config.yaml
num_hidden_layers: 9
hidden_size: 192
d_shared_expert: 64
moe_layers: [1, 2, 3, 4, 5, 6, 7, 8]
router_score: "softmax"
balance_bias: true
norm_eps: 1e-06
learning_rate: 0.00335
Below are experts of layer 6 (counted from 0) of a mixture-of-experts language model. Rows are named gate (a neuron's input weights, with its number), up (a neuron's input weights, with its number), down (a neuron's output weights, with its number) and show model dimensions 0-191. Each number is 128 + 32 x the weight over its row's rms, rounded and kept within 0 to 255. Numbers have three digits each.
Before each expert's rows: a language model's description of what the expert responds to; "comes before" lists some tokens at least twice as common just after its tokens as in all text. This comes from a sample of Wikipedia text that the model never trained on. Tokens count by the router's weight.

# expert 30
Description: Noun suffixes and plurals. Plural and nominal endings at word end, such as -s, -es, -ions, -ism, -ment, as in attitudes, Religions, contexts.
comes before: " of", ",", " and", ".", " in", " to"
gate0:086151165148132109144145177107144090063108168127106138147118170109084177094148119158116099167079090150084129157173121101140106153095190141161087095173137098130136135151141171114166120127131100111073177198118212148099099187110162101081107139062162141104153095172144158189112164151142146073134132153095174122116147084160118128162095110126108172101187117087164121113114171132117090133087135121118178089096131114132092113207087115159137131111163097138122206122158092138093129153157101158120120089092140156074141198165128105163043133134091120082143162106134135160104104152075150149
up0:143107176097140186097151119102069138167134131138138099128111100088105173128171149114160158130100155158151130132141097131139080128070138087083114131146149088135084132101196195061113137103109117099123124115102188111139125138126106166151198131096157133093132164125161126139128144121148162161129124135096116103109147141104184104157163072146133075149082051086124048142119113180189083135143147149122062130069133142198085075104141145128108121138169075148191135108144166146089062171168137091159145128167210168114144143160195141147153149077095102108142135111072108109128128108165166156
down0:150087077136155138158167077110117146071150064136121203076137091176108082134109127143172141107177157103141091140145146130153143117128127166149162157107149148127099169114137119136122170156094157138109140085099096106116113123165147115126091111108102071104091097132100039105174104157100206137139122138043136105137048118109093099169167136121123099078072166125104126104088142115124126162166063184171062178125088135157103134117111120163071055166113156127142077115101130119140058121078159123105143153103106089169212092095107150129147131086172142128098106109133100146142133164110124151
gate1:102226175081107171146106133118151123170058123125137185078155113106095125147101114103133109130155122137136137103125119106124155148193148091113116133140084195166183109124182148137124150083165131136136160176082145106135142168088130147171101095148145161096151074153052144143123092101128138096117159098085130147106089087174106100146180151053171133089122166120142180145141132144108168116142099164122171139118097033101089141152152162140115135105124077103132161138115177165106104173110100065106116227157163145116094064188113120109119159094179153128121183130133110123110163161143120129
up1:152161071168157138153169194091112142064156166160101113154175130117119095145074123124146147178146113094111140122154069150099143136106078173102172169053162145155168138161128159102132067130118139122071129138127139148085122217148137140119129122099132141121109083112088104136165143143132095183145096144116177168102100126160107147144180117150092098111135133137135146206153094129065198088143110101098091085153060163132094146123089085224159161102133149136109117114130118163169128120166115130063139177162130132116108105189195098154130167141200149130119162183155118155114125113136157115
down1:096104111117150133104153212120124129074136135163120149105173117119154077130161138145108137144084192155040138113129121130139141144133133175138180163081036124174121145098123131097098094121113134098077177083118173123175138169133134103150117131112157084137113108135087130037089174159166101135194114149156156156120128103133176163146171113111068063145105097104124094163108101132126100123126110090077140091172077174154153162156168078133146172074122168152107159129068112134150222123165124123096094136162132139116061109122196127136107129155150113095127137144093114122114117136156202162
gate2:129127120113074040174119104160083139092120145132113130124139102085096109127111091116173149094109158133177164139117106139086135176120158146169123183120128152104106085161138183124118129157136192208136085106165161171167138053116181126090139110106126173151139124100148162148130156105120133170167133054161137157126166159109101153119192168113122186125176091152116072100098088175091170133166199174123162161104071127163096148155126131159197152128184106145156171177104089133124134114177155116124128157159119125193187154133134084076123106109130139047099141130135160104133127144106163144
up2:148123065127042114161102158163090116098096093125119142065119160055142153199121130122091049083129138139143105109085069095140119132094155098129134164132079127179134099130189114148147124097145199118136160159121086114131103129089172091122167161157068115179152154083095042102157132089102103132115163160086159130166163206057138114135137162056135056095132120169139086096131130137108146118131072151132144103103103186170123129161088171088153118169114110108145131130097122150125116158104132188101137129121136124137115128176160104076128155164127110138123071121148108095126165106120183118
down2:159155129163114120095113135186092086155116114147122135111050137052126144133151164130130143161157098131118175102108155155152092097107194197086109121149139131091131093166162110157122110090114125121146093078144114195145152075138095154094083143135145107066126136145045162069101136137071070107163151120156153107166140118126080142164162128131126114123122110148152119180180125160051201136163126151154150163130145137111132142166097071193091146125134127181173110136104116130127163114111129102196079158147136153137078151145123107082141136098158120133105213223098173108109091099099116097
gate3:148085095116048108118090162173129201090117093108099061108125100125120149130099163142050119093090171171154116141203213159177126117165052155121152135136075114120072111116134125135127091126143081137108124160122115189147098120152124097128124175077126122084211137153117095125121103146173107085131065183120163123111187066137115147095109153133092108124149111113165174167127088156086155111135170133097103091157127126147146100097072089119127095147138136133081099161172177114134157131126088098137120163143127085100161136153116119126109125111172178135063154123155124130154181079124195148
up3:186192162098088147129106129180078091137093147151124153084183182134165068142111132112154142170161119182124151015152138118118090118141135173109132135168084183111160123170163120125144076158098118135089097173153178084107126155071123132157144067100108080097155091081169145164065171087172139075111105123106100078142099161150130152126163162120094163180119131178156130190116132102089136192101144154131116127124093112106095160165184163108130067138123115095113090151176114162123108198116102116120090136108141153087166126166102116125140117130120166087077113085150156149115146132132148139
down3:124072109136124117141130136099119172116132159122113135085066083112095177125130098139079169100115128100146122186123175104167142138113090143112127131139097092166065132144128125135111086105104107158155121126114140174153119107156090145094093105100104166095106097155141121082124123193111100121178135155117209169095138123109164092101128141154136161139126102089146096118066123174118097095111137054122167131198174115166101115093127054151196128135109136180153153137101160112114156150146098125133145108099145126209100131125074108151081093191152060169138180128146116212186099140168112234
gate4:169160129073113097099136097093083138074145186177152047123080147177163080133121090186157112131128161112132123164108107141189110135144087131084154145153174118087168134087133087116152196154176144125125095124083141121136171181142133158089105149128099120115133120144162125117139135177185103134170138142130072092209116153104181097168134091121112067208104107093111162138157139107141141131080171146086102150107110185115158123141142058136147174158099120103143176135098083177114117119121132178147137164115111178142123098230139127133142124110113136069111065110148147129081079155125128112
up4:113146106146115077075148096149168152120047122168135160140098104199119108154072067077127121119148183130145163129118088199147074113135173158102085155079176129112116131123097176105150126117094127130206144104088093150104190096119117182127147133095103133107158103117106120092111105154121131142118115124131111125145088114115124096152130125172122143148111158182145162151106148080077084107155136147154165131058137156124068168102116115114121110114154134208125075186132082161102077109111149196167055155111133107145132096113133137155161144113105089088065151120101157056141110139187054133
down4:163168084149099152090083160077054137140175153116150119133152181133119166147104107202115187078088125117157125132140117083187156142183073167056097174116147092139077123131181109104123132096179091166108133145116112143119125155123100133101094104099134127160139107109169118114116120110166097138118112153154104144142175157200173055088151182178121093167118161047130157153141138115117164081140188177121119135175156082130111081169082141188134126193075141128098146134156156104133186158115133180150131172104156146133110138130117192087147106114127141103126118080152119146101121132137163068
gate5:174108192127146093129136131131146113141130107132052133087151120160119138096135072152157152150088132156127108122112114159089130144160045127153093106139154158138197102122197193128066095176147167195131187154147197132107069144108131189084154124138132157090169146108205113132192121122092088145124126151110161097160077102080092085133113162149089132124144095114175117127081152149154189102138113124119119200101127107134093116118120131153131119085132099120103083119096122162093152092196112130105156093102111105107159140150107013153151103173109163100144170139110102120132130167128175102
up5:121162091137166144095160070104155158141132109082131163068161111124153082124102131093134094131201129160138175188093121124074180178137133130141121140149122174144114130095188103136145138128119124183185119198124195178146088086181190135090120140154109052123144117157147171095087084112102112133149123150127128070146098122092127143079126105207075160119119119166092117117166058097105089106151131078088093119126108188132137106067128112129096121135142149095162152099134142133096135064150118180170098129161178141117079135090150086151126148113186123119082208107130081118102100141117118136
down5:119144141077140154129097174126125109100136142174109095144124178128095141162084160171084160100035136168115149078098089122119094157088116112110106086084144127109108158121117152153131134179121196129086200128122133164137105112123063133086106125127197179145117164122114040154171150111086180164174145151154098155159133194108103127189093159086149087030171072105168171125103138164151159136108094127134139131094159099169141138152131123091163144116111131179193137138110086084111176144105159107136113147123090165121117127056103117144140139180119152118084090124161142079131172115140156151
gate6:098093174163126098163119145165120110111162145064088146098149089127143190086101145081120133103159159106134107120111121090139105110128119158144177113155089128136079037153118103082182120121147162133169110145190122127158108127176138139149080172101119116125152140137083097137132056061138138145142127145081116171123146106092120148158126134142100115129171122100184169210181109096151122119117134118118129133095087118154073161097145106114130146159159168179108137120158141134146117111184193255180127157159195072161179209107115129093120150105139087115121104088131093114120128108129136108
up6:095140144171092072165103130123164065180122150144125082140183083111107115134124120092137138087140072096121128144136111097114111113134208065161184084094143095125101106095100082109101082138122169084097160109148184123129125141158196100139091098143073155089139061174107112133110122079114133149109141169116085127125067196111091116108176140160158133071145161149115095094156146107125078144169152162094119114134130150139124116091178105070087159091149139091135179110083133115115131237129171104091158140152161123165128112168154047106091137110161132086121134174164144115148077105147130145
down6:129064176090166103101193189116097141113151110114109108153092177102125102104132065103156192110167181134159109165073120179110089105165145207058127073137136142058147104117105125162151157085111091135132140138138086153129136129137087131125143078140178115126105125069138154079156129098153129122150101116150092127114134148130139141156155165136101077110176152121135129170140149121104159123130083126124119116143105160226128154148133168127122166178098141163179080144181147125159151116116214200135126171137148106111128191089095206142156175140114077149172123100110122158126154173080119097
gate7:166120115129091116144140190168089129160135141148114146146129082153150114102077107118171140140095107141170159116162159199096135117123070110129201108161125117117063165125088087103126109096156094116160149057147100170171110110125182164110119152115135156098121174173161127146115151109093152085090100132117179123191180067136179134110136098155114155153179078139055110125117107070146131124140159153132155162149071143169148126163200137109182097092094135073109141158099114168082136107097133177110130105172095179187120102139173113184082164149134096109140129170082162111049092141117106139
up7:162188115165158158173167138181086107186123112111093122059125148151138125192047112104158132060108132135071126108141078052089125105138122161147092063187190100154132049155128148182102118108162136114168102111121100115126155169159107148104155074107160133155099106057098083120128163186099164141132103059130094101103139136109091140128069156122146108090098154118102117160074124150170132094079157141124134095117141164136126140075129097137164077157125138119124134126098110153167107124118088123068141120159123132142105160163105160170144128139123140069179121137116154115088074174079160176
down7:152131143161102164098114125085135174076075155094149058152134075104103170107170109117143147114079121121127169128147198113135083130123125101097173184155133142077124113160132136072138134094181115110136131119167093200118065211131142053149153167185070160051136098135167065169143148168151120159177142173154107109159136095106129154082095186096157197105141162131139129127186134115119142170125145094141122153196147084170103097149125137099149143133100121140118145190122124125100068151107142094149148137130142127137146079097152125148127133086136105175151134132162116099166210112172111147
gate8:122111128141131123065158009199099131143094188074116146119129145068141118098095085133194081119092138143125137085153136110108145132117080156133118147094147128099103140136091119110119138120111211162108072102146065121139114085056131133188100124041181136155081097076176094115154113117167148081144115155082135071157157111143137142154081087181115143150112146146095103121117133111182124118172139101155128158113111136121066139136212112150141162127139106167215174088142132158162161113137093152118112165169115159150127149106148126082145150164119127091128095134112111093169136156128121093
up8:161178110128117110128093106096102206144146147132120137141199100117104112145164105098175127153145171112084131113151079209123151076147140166101124118104151124088055143109112113168136206137144115100114107137083175079079146123140105123148093153161116120151094072144164082158072199139089163137160114109117154144106132139135162138089129095166124085083165116093130163161027175184117138117118152164161086127154146061137155145145125114125116135149140068083129133111131116110105143190129100126131125038097155193100119138150145075118126140134065100104073162106133151125084069178129136103
down8:118130160127174167117088105152117075112127187155127113141114131139144109106085112173141072071141156118174146127153123093128113176150044172178128184131104129110130150086137099117173100168094186112168165135108152107105087097105177146145134099123162163085182116151176132171158098110148188147157149134167117114109120115118102120153141140086085143127181196178092140143134089150154104144113096105144106103091125142150115158145148173119170099104138083223175112150163120187147140114200163114119068183116136110194187179087108121126159151081213169141103099132113163110155132135150079134
gate9:184091178120063150099104172109137103106098156137106155152183148107126042146098113145147069075146130139151039137134095126142100145146059096117123132109201155115097083187140130107130145103165142215118133144119118158131097165111069093138116107091134197125122121165111130158144123113118185111165116150127126163077142139168137130082141177087152126161080141167129118125122106175075142101130147105135139126111100118124131162162122086204153087136108148142070103154142145087111152070082112107158122112103118102126124069057089159119069147136167119087082130122121121118158104194154048105
up9:084136156134123115071122140106122152115143120120106098059157146108102102137170144163132177078150083140148165113134128172160122193141109118200142122149160115140152130112181193078165123149110185144175064167076165169043099133194164139102131114122137151083121047136127119150124098214094154060092114174089171127174144102108151097094087144093109141105108141179121151146155175110137125108115118101093148089151155093158141122140092056085128092139093150143137123159137171134162119062079106189193125110145125121123154155152136138108097126172176137175092119114128123073129113163094126117
down9:111124090137107115164179117197119157084135124083160147079120052089105189093107162095093119135083103058131154149088208141144153102118133118128104155116151140147157128093108092139073064125102082080114131103132122114169150119124095169092115097158109141141099187112166114099095199141158124078135216143166121164094092125111115151149184081185155141114175126172109163100144116088159117102152109111138130103121123154101102146143160177154151134152169112096183147157060121133135167146143176102101107079123135141165074138149133087179088110140114201087109110139163148171082123071091147109
gate10:106093164073113059138142066113136115136178143151155171135131099069096131098126122125116091133172075094153142116127124151154129176194107067124115086142159108138116107101092111111109164119083114169145132091106141134162163187140121077103118188138176154092151141160100161126118179160098122169133160106112166145142155134126092160133124158075178142144121043116138146178161141147120099119102141162170091146116098116062152160113128088163175139145128107115172083125087085112153076235152090120175172159121083181084098140120156115153182096107126126129124201108200104134171080148123111097
up10:129144153085137154111112208124152118114130134110103109139138150095079105113098091062152147088074091129118190112176089128090113054112103164155115097142159155149117178123145189075155121153095152151153116121119127214128115138125091096079149140101129134133113192137223129141125158047176103146097131164105120130094177139137101139122110149139107138139141146166175147154135116138194136169115183162154146149149105202095139193164182127123138138112115183128082178090090152106152121125048150136112105179146115104126191127098165187134131099171141142161073130084121113152181126174129121123
down10:077101123127145118126204099162150093149081101131161100165146075095124148114124145125133106132137071103091124106120086113171149187193105093158125149180135113138095127111118062100127135156104194174106069145096196178089147169120120094123092136120167171146123144117118139107080132141084117165117140188086141120192128129126143084110141100052145181186134125116165131095161088089099126173140138114116165207130124114110129102079114091153146126213115076160138121166134147119126133107153134091176158113098131157129144155182074073133122109136148129136170209117105108076140154056128139069
gate11:143120120115096164124076143120129091091133079122125143081108144149165098151145138145138088166178136111158143060133100121146159077152146149082125105105095138097118132098135125091163166162122123145093068126116142183101092088124169149150161147161142171133136182136091153172165108199118041114145173127118157143122133126163123138131103126128105154109162118180168154172106153157135080177121175067163157107222072142144172150133078091129162060099114113089135056104163135121105151071173123142092112162195127104130170191067115118059162097100122139165142097089128157140086147140136188134
up11:154077146114080164121103175146089118165146065127139126126065197094131077144116109141137047111156158166111089068087075153121137163134104128143124141075111121135156099111086119137113119103142105167137138132097154133081113121094131087158107161143093136098133112147115117224130103128152123114178081148129139109139073145093110098174137128127107122107129127150118085123100127122110091150071167111132142166084086162140130131130156153129126178106120103110196058128168161117132107154163089094037117122126196141137052093065180148096154121139160099083069111079066134125105173168183079101
down11:114123130101076127110053139201138075106123152101134102137118126099161126125156132111139088183160102099164129094153104099144187133187121167111182102160081078075151178137199087109152133125147107152099080161100128182116113127149157156161137162157194199146189112169161104138124097133100094121123177127079182105115129176130171141151112102129139143152118134088146181114175096135103095146156147087134165130084089161157166169120159111102143151156141112112103155096142095187153098116120083104180110140101111103112125111139124137110083062097074099124212193047152135132137126159184144130
gate12:126136187183130092139167210094147089176104086124131158195136166145132106165104149138143148128132096110137138141075096125096181145157112100095132122185114147146151200133148171145141097142110178126119147117112106071078198153163122128102170101191131158128124168085132084138065081197169097112124168172113136079212119162127122176177108120128096097166169143139086130142152109119095118132073090051168075129092089156090101134095150116129110163108131135133133095104131124141123124103166056140151165137123128199112075181104157068104137086141147143109132141072127157147126143134168150129
up12:091175123140147123145139174108106136129126093079090094130034064133092132057092126131093144166092132184125142203080131169162105128119093095161136147121123113145131108155128107100123108117168168074171147030128126178166197153160016159101084158098161116127116142175095097133158126139170145109134110171109123068129131127111133113112133098135149073185176103121098156158140143167138161078146149122141083120085181122101128088086122112130144174136156161103114167111094153133161060146100140128119114143134119134135121082138110142063151104094104103139080179168123155138126116056116107172
down12:126074081140138129090121101190119139045168181186183163143093127137124120080143132076088129140128127170160156147157151122173135120156077139116102151124091132112124038116102102159094120142135155070166113146102080164105070114169096141126108094078136099129132179092153091125183129145047175104125118159130151115131158151115093145159198151150113100092111080135115125142131137145157111119130095125055116139075186069074141152150133169117120104128152139165108180128190149115116117110086125154117125149054166120181126114122153209118103114116082176123131173134119080081070120128173123099
gate13:128159094132168117109193167126177114132110148136219063130159108055114130109139142125101099098093167111101122157134134077108181141141157151130082094089155082173125090138182102117113185147155099171081103149102119119151184178136104130113133065079074119081133088159126109111137096100125104111126126131139121115076070103128139139173110087152119138104133126078114128111178135108076148075159161048123143089118090105121152151142160159182122138077078085161144105104109177116118102055072127134104183077167073104108126188139128131160135094190123106175129149082122148141150162154084105145
up13:094116061112129093114126177078124107131204091119163117133173160155118131138104120173154105125145126166107145153130156161166146057102138109152158088113105162094081111147160073162176132033053136091167105127170139139186145178195090115127103124174167082115146157155142170125078147099131086150170157078171106139107109132166125159087138150097127065135150114151124151210131087129185181165101196115159176106121161158156148153105109113155115138081137142128142170101161057095100146119122163170185156133151114158130113099095122136148151142133128162125127123099157091111082133097108193145
down13:119126125136102117115161161102098138114076098074252091116146126111106072143159153157115086099120156163088145128144121133118133111125119114151174183168083093163116148162137100122119172127118114094147097078167129134177174131156102120132130151142104179107095086148176144144112082095153134129082147186105147134090138130169128073158082092070077153075143114095080111198152119127154151186119120129136150130104132120164142153158210088076113221133126097170104076133140126074154132089116137072171158103150105132145095135138142107128134131169110144150130124112198147092085083135109184049
gate14:107177084125107111162082095132095098091130110122115129161065157108165119137154170156146118091147115148150078123109073110140129130111051137128128148136092123117118154157058110164181121121141126154110099141129160194115215150109065122176111139173148131170130107171156101141138139078136110085109086219147142108115137171122072117167165098167035170157079132182142082162113121122119117137103072102072142172130111074125166074101099150192098169065166160116135117097129130178099163153093094138113125133139112132178080149117154148124114103171112158128138141097106076050148097130124131136
up14:133144107118133159099131136099130044177097128130113188093098122133124168090135109113092113123118137098190118125149153119171113093116196152131153124109089165124137165090087112220101187140114085159186072064151091207158142104117193164085106128138140123155108115092104113159136100140153193138113168200115124111155197104123115150114055117199175108118147101143192115093155113088115149102139187166179122103110086096128133162078149081131171157115163125108110113128081155138126132133087126149103164153147179144113154089122134146108139114092194115110129159111119180097090150188126139103
down14:118108146146064185128118079169199097111145107134137134101128117159077159122075087070133106129156111104084105101129132119108101057125104156166166152125105067132116140132120134166082153111099129126160079063217087140124123140096123178144122162156114163145120141149089090155153070181108150094107176146104139128184147081076141126149103117154131144167124165070110159102095123130142096113113138158199114111154148123200109105153119107105150134155086167088082151127133100109121152207167137112200113091131147052116194111151163131121132137127160143124127162159125172069165088133204150167
gate15:097163109191133077161144122110161117107186171172179174183118197169128133143158176121186112101111131099155103107156137173130152144130138175202112130160116136081159100177096112097164122161127145120118113085145113140163090122182184116146150124154130137131098150115133128150091158161109167120061076154161195179117211103127077093119152131165096107113098134116208104145111129119065142120091138089114100126115101161099138218137142163106124112149137124058174187122127134133165155122115160131194062136094139122106115160132069127086147075160080141088100182108140128127119104133111134108
up15:115110154156138078074125123110115151159130187130157049165095085134094146106154154086143174134052160059131112170107149145122142137182141166073168113157097149071121110206114152130059112114185071085161187124123149136106089136106121132138127128139141113134130114092144116160125161060125156102121094095137152100099136083055149145137157142161107149139139109094127125089076175056155159137178182148124106108143108145075079108105083086152116121104105147160112149059169108068113143128118150170110086146114136155100138124133112102100224081133136130165056151162087130092123142137120133147
down15:145128120087090064179167155085040130125095158143084195130081136073170177127106128136092150102131117121100092110093171149124158124129092110123101117106175080120106097075107141144007200149097119124105125142175118086096116140163113194097153110123174143117144121144162143131133128126177167162116160059170133171138204136102104101137132123095113155127072074158117144109156126221148185091098085133089077154152130130119114066123124146153131136105116105161096072139110109092161160159113099117100157150088095080136109105153104074132149156137117123116132124100180152107145117103160155108
gate16:200107113125100087132147138169135125132150082064139191121103100025114081139130165121138120159167162033119103148146128147116150123135130151096136106135164138174174168166100133137104118107152170083136130107112053145142150123118098054159115172144120112089091100092100080152083095179103117107188161140121136103126089156134173175132109148139139045096129142140069087106103110105111107075198129215082122150166103128140097142083106149126132094097188105104133113149176182146093143116128126099100139064101081159117118151124085145122070100149096070150130142163118148133119148119137144158
up16:173094144140080152117100108099115093116122080133120162101110129148115151101115064171129103109147205116095113112080103143129135159080133178091146119166133122113167154155136209122131091114131084159083106152092089121090143131077083131110116105103171110117141144124236097092154128120151120116128049162108174135156171124095121117114131112142056086118110111144128123167146174125125184100121122149123153097090080111124130093140186200168114125110025083103144138110131112134085106104140134134149159107163132079193173080146128150201131172137154170154125142078118095103178115059139183142
down16:087121105101103091139118051136099103168168094061121096116147112183100148096147063140200142067102186089096104118198156159108126162138126102146145122209122098133160131180128160125165133139114092116120125140148076117158112152108125148081154092113123179154166148101091105192187104178113133141139088155086083187091156128127153126107116162150161138144148095117187198068124111091040151134110155171130120197113142112100149125127105190156118167154120173144145097185155146097146125162119157112136134139183109157081146105129147169147146102119165138158148054124126123156120095121167100103
gate17:109089107145081159154119094150085078140103141105157163134164107079076111100135112178053160164148105078063125128090133129111172187127156141138165111153108151138112187113135123071090101157074142112126103145148067153090165095127107117092121138147105105117167200135181142133139125070117141120198092164122117144108173106123158161145091148076142152153149163102106086138127105195146095116115148110098095167111091187105140129089130151138102152129088157127133110175130209107106166119170162135109227136169128151113089099089146175112156103156129180143187078067089108097148120169115081146
up17:156151164155185088139169118086154131149119077163087170123178122123119146094152105097154221113105082158123153155162144095069121165120083177100128085142171107132121130117098102092116152055179207177093083137165085098083094177143169117121091125134112121108132145199194143145128056182184093132090109163142094123110094126159114152126174092147098076123102145114106140135097171176124087138173099114119105144157146118128147196161113184137086144139109104128146138121097176089157125125110086120123095120108131101135132161108112109110125111131182130118094184154088087104096195185096118169
down17:133118155155141151179166145110160114137134071131137167121131131225160145106060133139099180125180135105125126126130156091149126115110188101130148110150102136169121100133151102143127114139088134124169153072153141121097120151132113155101119090170139143090145147144088159088125176104070131142196166120138118154138138107083107168044106158098161123130056088164127179124087107119148143105095115141074101128064134127116127130090071155090095154157082136153122088171169076091106105103218111175171152061191104127165144100102134136142129112172072120175138103091098203164104084065147106106
gate18:095157188121146102119118119105087136138134189093138154158112123120157149130152122134091148107128086153113122090146128099104095178124128104188150148151226133087127082066129129101169165095082063130138121145042165122139132136131169076099138074147121105133117154135128170172127135128180111101105120152144107158151204160078105131171155120166111093201110138111138146049146085138152141160137115118120088103125081180036125077086100053115138122141089132162124155115123119058152105132128105166121147184103162093075085136170118073089130115107116109123169165083089151129064101112138136109
up18:105090099077109129147177124108063140098135155133122132165103136118089119141141131093189135157074125141160140113128106111147202176134089064125102123165172126161174111094130181102160120042068173158095115114162173170110139129113109062106087062151091098115091121120077173141114147126176085101111186095087135099151123128124099113139095143148091166157144165120113129116065143093148134135197171165089119080159081167187057101092158138120126074138082106119117122150132179119159065088134114114138118129067069114206125149129120123090105144174130179130166112125134136161120116157112127149
down18:134172118147150168162139133151102132178122123162125111111123144139090177147138157154057102092157071148158133091100166154156073102129148145136121128082064141140147097138105095154075150143175103123111116166095114110143116214087106191142156168133130163094153153137167115182120111179098199125098092122136111174111129144146131152053089170112114174093096082166093121134153129175068112133088151132121110122071175122097140201175167086154133131142123096105124126053177048151121184117128128083151159141173096128081127092162118099145127049060130138074107143123111128118155109116169119106
gate19:096137152165122111087101152125122176163122095165126158193145104132091165164082132155138106150118149104097050099195124160140175090148117086158156119158119000166086130193134133121141202186128149130139134137182195171142152120051131130148134091119190131102113122169168122140096128141139130153180176110195172131074121116198115170088182144113109136162080147142062129132084102156094193151173115142143136129121138095133116144125175175170093110126138146127128163128126087061100096132116167137136102123116160115110135151128115157157142111124165155171136108086155080112115143105115152117
up19:106076128164052124095151144169100146187086102130122137191145192122143140137103179148179161101107112095124165145160119107107098160130076105142102123127182113145109151163134100129142103068103125148083104153089161126140150106104120121198140152082127145086109132141138110094119078128162121053107106083090086115149116125141123154135092127068134094174115201132117157155120193168186148170123141167090161090135119181232090093119142124139165196114151113091094073121192158125179184136129088135187111135129120141115136093114154132109124156119114121123148169121074152110126223125118098108
down19:175100148136220130116153098185160177103167164129077199127051076176093160106130069165099054140150157119133103101147108105162165089094133133093168089153089095149107061087162135145122158153178163145156128116179119121094102112151120136087110113104123136101157158120178154163085142100142145157143166166149171149046170102150134097116169149151118130104128113091080074074104098091118094102164117149119128103116087129141130116154094175162125159104133142133125195109103102134089079143112122125116137171188123107137116112124145110048157110143087123174119112140136099189160118173185170128
gate20:069154148150090166075150134110100097114166142105067196081200132148139127161180178100130153080093142111174161110153122177129077180166110110167137112119111200107107120148117106104121131065200105041140087070106084122108132121148141170145057147161168118163097097135085108077160155090146123125182129104107151123122087111137157067135127187092128137188127128148123103172114137116122103092156168183148170135168091104101160181163131143091123113167119120147074105146116114137146086153119138098116153107151129150110105081122174175147106135133158086106158138139062173140101150106174119168
up20:081169152144110125141095087147121154161148132152067177091138097140141112119127135128147194166129166158113119067162080076119068128122108117136071144110119130126170143111217090147126121090147147153144138098156149105141102154114105094169156136140156150170037134098114129081201165152136157149128166078138061202095069083103115118117105138152098117095106135114115096151136091130166127149137091127093091105121131144088167137073104081113128152163120107091122130145120122078188088150213115128144115135111160099106144124124124140168065169149123134102089077179198115129062141122079156205
down20:147091126129091133106152187118135156143062088169115147128135169114172107172090127103194130140105183102098163094121120078118098137112169141161154112138138074114211148174095141108093121081111116095101170097141111115084139141084127141166097195155127124148134104119102152166130122142147157148137109099100117121132094153092148101171166116106202117152091193118150134147161210162112079145147208127088167109143124171129119174182116177053146132108153109125121129076088111181176164161093063117099133129116102158128094080104157077141123109153147169149144138084036099127156143136172115170
gate21:168143146164123139135220123142128135091083162150104071145102190116189125141183157112167125133115147152190143102126144170135132187136123108112098148129155148162148127136131145079075143143128059153141163103076120115143104138152142131125087118137089136221162106111125097119110098125124144114160108170101101098142105030130139135108143108123118124182112089144078112051105120130173172130139094158149128150137059132093079145111174140115080111111079125082165189139090065104113159099088120151118108161124177125164136080101109201093130098126104124127112132121063035139131134095103089067
up21:133146155117101160169185135139100147131109112126139133143082122152124080140090149121122182102110136108148119133127115170116132149119149159123174174189176118110133128101090136144144128126128063098131096118099176126122129139134107128114086105130130156134166111155138169124101115165052146157133141084146186137152140134126134092123136122106173171214126174062141132076064175139089173176199126123079143209119122181134155123163145157048174187102024201140172112137157099143122163127131115112161137105096138180174139075148111126142101102171133071129128208144107189139129124164113179115
down21:134094162095151107082140079102137103110117145134177094117102126153157170072122148110067149137123126118166187136144146148145146103154117150143097090144101118097111097255174124055111095099123190131150079092084100099133100102104178185184100170105064116154107140095166100107149096072165097147108087110052092177146113126121102161136160115143116077087149118110112105135152096098158122091081099119145128061139119102148140116105147099194138116142119115144118141076131104130134128149106080165112136114049117104109109100128180131082112072097065153162154070092091089117138162133120100091
gate22:130106117120079082121155137105126121096145120116186080066090115125138145163105104126100102104187110056183130112129124114108121145122108141132081134106135104178148115140170147118090062098092114170096109140147168173117097094119137041138158142113179111121159137095146090114073118144156053079088156117097162160125149136116146079161085100126194133153125128139117119157120190115164196131148139116107124151131090149129154111075205151097092065109089140135229196145106117103101151114118103158161194185117155162146126122166049123117089125107118063119091167112151143091083134126134154113
up22:151096134124153086222102125139167075132103134168127161122184161161097096173145105135100150169122119099168094098129117138058114164161093087132143172175129141159123131157114079113093148151087148127198139132203187110119146124153156129156142161165155153123114102096125143098059145081120142094087102108109085133150091060158143191110188175143129157130142142081138163139126191138164138166134085080114112164115135105122161147171105187123145102129109123136079122101109109018106156155117166124136148166124078113119136212115113165097156158195156145144155105138156123155124088157103083154
down22:120114112077131066144127180101151126135158147076148145159144161122144152107174084147143133116166155103101119170129055096115165130180087162097112119106133075121095172110093134101152149117120099130094088146123122147142105139134126087104143116149158121129123123117147107103184146089163065127185170097158108113099153150136104133134084126165114097109156122135104077123033111106163118075126137150087155126158105152141135070126157066093072087136176208138129137136220146174180133162158098180124092087149169116120184085098115150167116152074119151095167140144185152111132206092167168054
gate23:137113107190137165149078118055123155148174154126086080178098148101161139170166126138134097104070156134085127187100071140102126136124156073116135069110183115078151124124144021135117120123159175110134129112132128134126110088048143120131144128144083202197125138132113070086127126141152190069152141098120170171127191055170115122148111137114107168142090116168135127121169111133160151127110166103158164135085120084100110169131139122168068090111108110155112093122160172057136187109146121059130140088185158093102155117128133124162125148114170150149139118138092098100123147100114160110
up23:136132163144163103151137133104114100125192082173092114169132125117152135135082120149157124162141095156071161143160116131075177123077135125067162120142196162156140132126093106088176077132128183062107111116164145106133106125059130139157161103135119160093107123157096112162137102168115165123103166045116097179128146102152131077145149149180174129117143120124113120174133082149196153137154176091157154124076148086103124140137139109093115068188112117120074180119063143115142106080140158096156122107153106079124152115180099106153207076174133093196168086120091128120109131178123140198
down23:132139131161102178152132168082132142123105114127118092102118137138129085151164102131138142078119161141103166173104070116094163107141136117221124105149146093139149147146123094070095105153141136129130154129152114076171115141115134145051145166144079185167138129136093117073120130180115096067107124129079150124134144106134162144145133098117160139133119119143158130054191150111128164205090078188156161162126142122124133111153120147121115192084129160082116156058184124168146116064090152107105170109171146157111160120083126053191109148110157150147149155067117125066137157065159096039